{"n_layer": 10, "d_model": 384, "n_experts": 24, "experts_per_token": 1, "d_expert": 272, "d_shared_expert": 512, "activation": "swiglu", "moe_layers": [0, 2, 4, 6, 8], "router_score": "softmax", "normalize_top_k": false, "routed_scale": 4.9, "balance_loss": 0.0117, "balance_bias": false, "init_std_router": 0.015, "lr_router": 0.000248, "vocab_size": 5317, "norm": "layernorm", "norm_eps": 1e-06, "tie_embeddings": "early", "optimizer": "adamw", "lr": 0.000313, "beta1": 0.95, "beta2": 0.99, "grad_clip": 2.0, "batch_tokens": [32768, 65536, 131072, 262144], "seq_len": 512, "train_tokens": 280600000, "steps": 2586, "dataset": "wikipedia_en"}
Below are experts of layer 6 (counted from 0) of a mixture-of-experts language model. Rows are named gate (a neuron's input weights, with its number), up (a neuron's input weights, with its number) and show model dimensions 0-47. Each number is 50 + 12 x the weight over its row's rms, rounded and kept within 0 to 99.
Before each expert's rows: "gets" lists some tokens that make up at least twice as much of what it gets as of all text. This comes from a sample of Wikipedia text that the model never trained on. Tokens count by the router's weight.

# expert 21
gets: "0", "5", "6", "8", "7", "4"
gate3:40 64 37 51 57 59 43 44 56 39 66 36 49 36 48 51 42 49 42 67 38 51 35 65 50 53 26 75 76 55 65 53 62 55 44 57 46 47 43 77 61 42 48 55 49 37 62 47
up3:51 62 63 47 50 52 51 58 16 51 41 54 49 22 46 62 42 54 34 46 61 65 56 49 38 59 69 47 35 37 58 61 51 50 37 46 50 60 56 47 53 55 57 58 36 55 36 65
gate4:69 64 53 64 48 37 42 56 49 66 27 55 59 51 53 48 42 34 49 51 53 61 77 54 44 38 34 65 43 63 39 57 40 55 63 40 45 56 71 35 35 51 51 53 49 58 51 49
up4:63 78 64 42 45 59 49 44 54 44 65 44 56 45 24 61 45 30 21 63 32 63 53 52 62 66 49 46 28 33 49 45 62 49 48 46 44 49 38 45 52 49 49 32 67 63 71 50
gate5:45 41 50 66 47 47 53 26 43 72 43 66 56 58 30 39 58 41 44 43 56 59 36 51 54 52 50 46 55 44 47 73 58 41 48 60 50 53 56 48 54 47 28 56 67 27 47 44
up5:49 62 60 51 56 46 26 64 36 54 50 49 53 60 16 57 34 47 50 35 72 65 41 67 58 36 60 50 46 64 44 50 62 45 47 79 50 43 53 41 62 35 55 54 58 43 46 59

# expert 1
gets: " C", " P", " S", " T", " N", " L"
gate0:38 49 56 53 61 46 48 46 39 52 44 68 50 51 61 43 48 58 41 53 50 39 57 45 64 41 50 50 57 47 60 54 62 60 42 39 29 56 58 44 49 21 50 58 35 68 69 39
up0:50 53 55 40 53 42 48 31 42 51 42 54 70 45 47 54 50 44 41 35 44 32 31 43 53 36 71 53 66 42 46 46 44 46 84 31 51 35 54 48 57 30 43 49 54 65 29 53
gate1:43 59 38 58 55 49 52 39 41 47 30 72 45 67 45 54 61 39 37 48 34 60 43 48 53 43 50 60 51 31 42 61 50 59 34 57 66 52 42 41 47 50 57 44 63 35 59 37
up1:53 40 46 55 46 60 43 28 52 58 48 56 36 46 57 44 60 58 74 30 57 57 79 56 43 52 64 57 59 56 50 51 48 48 53 67 45 48 50 50 51 49 27 60 22 53 50 56
gate2:56 38 60 54 67 61 58 69 28 27 44 46 44 54 57 34 76 76 37 62 43 52 52 49 49 42 39 17 56 60 37 49 58 53 47 64 50 44 50 34 52 26 44 58 63 57 51 38
up2:39 65 51 58 29 50 51 50 51 61 49 72 64 53 58 44 64 56 15 61 69 63 15 49 61 63 37 71 38 49 49 29 51 37 57 55 54 45 60 68 31 35 59 63 50 40 33 68

# expert 8
gets: " b", " f", " m", " p", " c", " d"
gate0:40 52 36 43 67 58 50 73 43 57 51 31 37 41 45 30 46 42 57 62 47 59 39 42 47 58 43 59 53 61 52 49 31 39 46 66 46 57 64 65 37 46 45 47 46 38 45 42
up0:43 53 61 69 54 64 46 56 56 51 49 42 56 60 58 20 64 42 49 56 29 62 44 62 63 64 43 47 53 58 56 42 47 59 46 58 70 61 46 55 36 24 55 53 40 45 48 70
gate1:48 45 51 55 67 44 42 43 68 28 74 56 45 52 53 35 56 64 72 57 44 40 59 41 46 40 45 66 60 58 62 61 43 67 58 54 48 60 33 28 57 70 51 54 43 75 57 46
up1:21 50 57 58 50 35 65 36 16 39 63 35 37 58 43 73 48 65 45 64 37 40 43 63 40 75 53 52 42 44 44 44 40 54 28 52 65 55 51 61 41 59 43 56 54 49 57 65
gate2:39 63 49 59 51 56 50 57 26 48 53 45 31 50 38 39 39 71 41 34 64 44 54 48 50 65 45 63 48 55 28 37 42 51 35 41 65 62 46 45 50 38 50 52 41 40 30 61
up2:32 55 53 52 64 74 58 53 44 50 51 65 33 56 51 52 50 63 37 56 33 45 40 46 56 52 64 49 33 47 56 65 50 64 47 54 65 60 39 43 36 59 60 45 50 73 43 37

# expert 18
gets: " in", " of", " the", " on", " at", " from"
gate3:49 53 46 58 56 84 42 43 52 56 62 63 44 53 42 36 59 48 50 51 53 74 55 41 31 46 44 47 58 38 28 49 53 15 57 45 80 70 56 37 47 68 49 54 58 63 66 57
up3:35 79 54 48 47 51 76 43 46 43 60 36 41 39 59 45 44 69 44 45 64 45 41 49 37 59 86 75 49 71 28 59 36 52 49 58 31 42 35 47 49 40 68 72 37 62 48 26
gate4:50 63 54 61 53 50 43 44 64 60 73 49 33 53 23 64 47 60 41 23 68 35 52 47 48 59 58 27 45 56 48 29 57 57 56 59 47 76 40 55 34 44 57 88 45 58 34 50
up4:44 31 43 56 45 44 57 37 48 55 39 58 42 40 54 52 54 32 50 48 49 53 38 71 41 49 65 59 49 48 57 54 56 71 53 52 50 66 57 40 65 55 34 71 42 39 63 40
gate5:38 38 44 60 49 57 58 73 56 32 60 51 39 64 48 41 46 37 32 64 76 62 31 70 53 68 55 69 63 54 59 48 56 55 39 44 77 62 66 61 43 50 47 50 41 55 48 57
up5:32 53 56 57 46 43 58 54 48 28 61 51 38 54 43 27 42 31 42 60 66 56 27 72 59 48 42 89 48 76 47 47 41 82 42 45 65 67 62 66 46 50 23 42 58 43 55 65

# expert 20
gets: " |", ";", ".", ")", ",", ");"
gate3:38 65 24 49 68 42 50 41 61 20 66 28 31 57 42 47 41 60 66 25 46 52 41 41 57 54 49 38 26 57 29 50 59 40 61 47 50 68 57 62 73 53 58 73 55 38 52 40
up3:59 42 44 49 40 53 54 56 36 50 58 48 75 40 51 52 51 52 38 32 60 55 65 49 26 60 54 63 39 37 26 43 42 74 67 36 49 53 67 36 63 51 29 58 62 45 62 54
gate4:44 53 48 41 46 49 47 70 45 41 50 44 51 47 60 50 25 47 48 64 70 66 64 34 53 45 36 46 58 41 53 62 55 35 38 57 40 48 53 41 56 49 41 31 35 56 73 51
up4:52 42 34 38 47 63 39 49 39 45 45 33 52 54 60 51 31 41 63 52 43 45 39 63 52 50 62 57 49 56 57 71 47 46 51 48 48 44 47 44 44 55 79 48 46 82 55 32
gate5:49 34 46 64 44 51 58 54 56 43 49 57 52 71 51 48 42 48 22 50 56 47 57 80 51 54 56 33 50 45 63 53 54 59 59 41 53 59 65 32 53 43 34 53 44 43 46 38
up5:52 50 45 35 55 45 61 46 50 42 56 61 35 51 30 38 67 47 49 55 34 45 77 62 59 43 44 63 58 23 42 61 42 56 40 53 39 34 49 67 48 47 46 55 45 59 50 29

# expert 13
gets: " (", ".\n\n", " \"", "\n\n", "==", " |\n"
gate3:37 47 56 57 54 47 74 66 40 50 31 47 40 21 57 55 60 32 47 45 24 53 44 41 59 67 48 42 34 55 42 56 50 72 40 53 56 66 56 42 39 56 54 46 47 38 55 72
up3:57 34 70 51 54 68 24 38 68 51 42 53 51 64 38 42 37 65 61 51 47 39 55 48 47 43 40 34 78 50 33 50 38 15 46 41 56 16 55 55 57 39 85 59 48 53 37 32
gate4:58 65 52 63 57 43 62 41 30 40 49 57 67 52 42 43 51 56 59 62 46 59 48 43 58 80 81 45 51 48 53 47 42 33 51 57 44 42 80 46 78 36 17 58 45 54 28 45
up4:48 55 66 55 43 41 47 67 44 63 40 48 49 50 53 49 66 51 36 32 45 20 66 52 45 54 57 52 56 50 51 68 58 47 40 25 52 32 35 31 36 52 74 32 45 35 54 56
gate5:48 51 44 57 54 61 53 51 42 38 59 29 57 26 51 31 44 42 21 71 55 78 37 52 54 66 51 59 40 66 47 50 52 62 52 55 51 43 57 67 56 49 38 59 46 67 54 54
up5:38 44 47 41 41 46 47 57 58 49 51 50 55 66 58 52 50 57 38 43 33 34 48 40 35 48 65 48 59 57 36 44 57 44 42 44 56 32 45 36 62 57 48 59 38 61 48 43

# expert 12
gets: " a", " his", "'s", " the", " an", " first"
gate3:39 40 50 49 56 35 38 63 42 49 55 71 58 62 31 55 47 48 46 63 50 50 39 51 46 49 38 53 33 44 59 48 55 43 52 44 47 43 48 26 39 54 53 66 39 78 54 43
up3:49 53 44 41 74 47 47 53 39 50 56 39 40 59 23 43 49 55 59 50 65 75 39 53 47 44 54 59 31 49 48 35 58 49 63 68 61 49 38 49 41 59 44 44 53 50 53 47
gate4:40 41 51 70 55 36 61 39 59 63 26 54 33 74 53 49 53 44 30 34 66 67 43 48 46 47 45 40 53 51 66 32 41 42 60 49 53 74 50 55 44 35 42 59 87 39 37 57
up4:46 47 35 53 70 53 56 51 48 48 62 59 51 48 60 42 56 27 44 41 48 54 46 56 45 42 53 53 54 77 43 61 52 16 51 77 55 43 37 49 58 47 55 83 46 67 49 32
gate5:42 51 35 57 62 62 55 56 72 49 49 26 47 44 46 50 45 52 57 32 57 19 51 47 62 57 45 52 57 45 50 49 42 34 66 56 34 53 44 61 57 53 82 49 41 52 48 41
up5:44 43 42 65 60 32 30 51 72 65 75 43 44 52 53 56 64 52 63 21 63 37 51 38 61 39 57 65 43 53 25 63 46 62 45 63 58 57 44 58 56 50 62 57 55 51 50 45

# expert 3
gets: " |", "|", "-", ":", ";", " |\n"
gate3:62 45 45 47 50 41 37 20 45 44 29 48 49 64 41 46 49 37 54 53 45 54 26 38 48 55 44 37 39 24 39 47 38 55 56 70 48 44 73 52 52 59 59 32 37 48 66 33
up3:37 54 33 48 43 60 39 61 39 58 49 23 50 37 78 59 40 62 31 50 48 36 59 50 56 53 46 55 61 52 64 45 49 52 36 44 51 55 54 35 47 33 38 66 55 57 45 58
gate4:53 78 39 62 57 35 49 70 37 58 50 48 59 42 71 56 37 65 32 38 50 27 50 55 54 66 55 44 45 42 72 44 66 34 46 64 68 45 53 47 61 46 41 30 62 56 59 58
up4:55 50 50 36 23 55 26 49 52 57 47 71 60 46 56 40 49 55 77 45 15 69 52 64 53 41 40 71 66 66 41 39 67 59 51 25 36 49 39 59 79 36 53 55 57 56 43 25
gate5:51 58 49 31 44 67 36 45 54 49 60 59 47 48 45 49 40 35 45 54 53 51 47 54 39 60 61 55 54 37 74 45 54 32 53 48 47 42 28 43 54 70 61 26 48 33 51 47
up5:41 38 49 44 33 53 38 56 46 37 45 58 35 56 50 65 75 65 68 52 59 57 60 60 48 43 71 75 45 53 50 51 59 39 53 54 60 49 53 48 51 51 26 67 44 66 51 55

# expert 2
gets: "-", "\n", ")\n", ":", ";\n", " •"
gate0:56 72 50 57 50 43 48 48 42 52 51 65 69 41 44 47 44 34 55 51 47 52 65 60 40 45 47 65 62 80 62 58 47 43 22 72 57 45 48 35 57 44 52 62 49 62 49 58
up0:26 44 39 60 43 51 50 39 72 51 78 50 71 35 63 56 61 43 26 47 31 53 58 49 50 50 51 56 52 50 49 46 48 36 50 66 69 45 32 69 43 34 48 58 41 48 65 73
gate1:45 43 57 69 75 45 42 54 48 44 63 59 38 56 52 58 44 43 60 46 50 62 37 41 60 46 29 57 84 78 28 60 66 62 68 48 65 48 76 55 47 46 59 67 33 60 29 38
up1:75 44 47 49 47 64 73 61 54 61 45 54 43 74 43 68 44 51 51 44 33 43 53 35 63 48 50 44 45 47 30 45 52 61 52 51 42 55 65 57 36 20 77 62 48 73 30 52
gate2:36 47 61 67 47 53 44 91 37 34 50 50 23 69 53 31 39 33 65 54 56 60 38 14 55 46 39 51 30 49 47 49 57 45 67 40 48 66 57 44 50 36 48 47 46 39 43 28
up2:51 51 64 40 39 39 61 55 50 50 58 39 44 54 41 52 39 58 56 66 88 51 43 33 47 42 35 48 52 46 40 51 37 34 39 38 55 46 47 69 60 45 49 43 39 41 40 59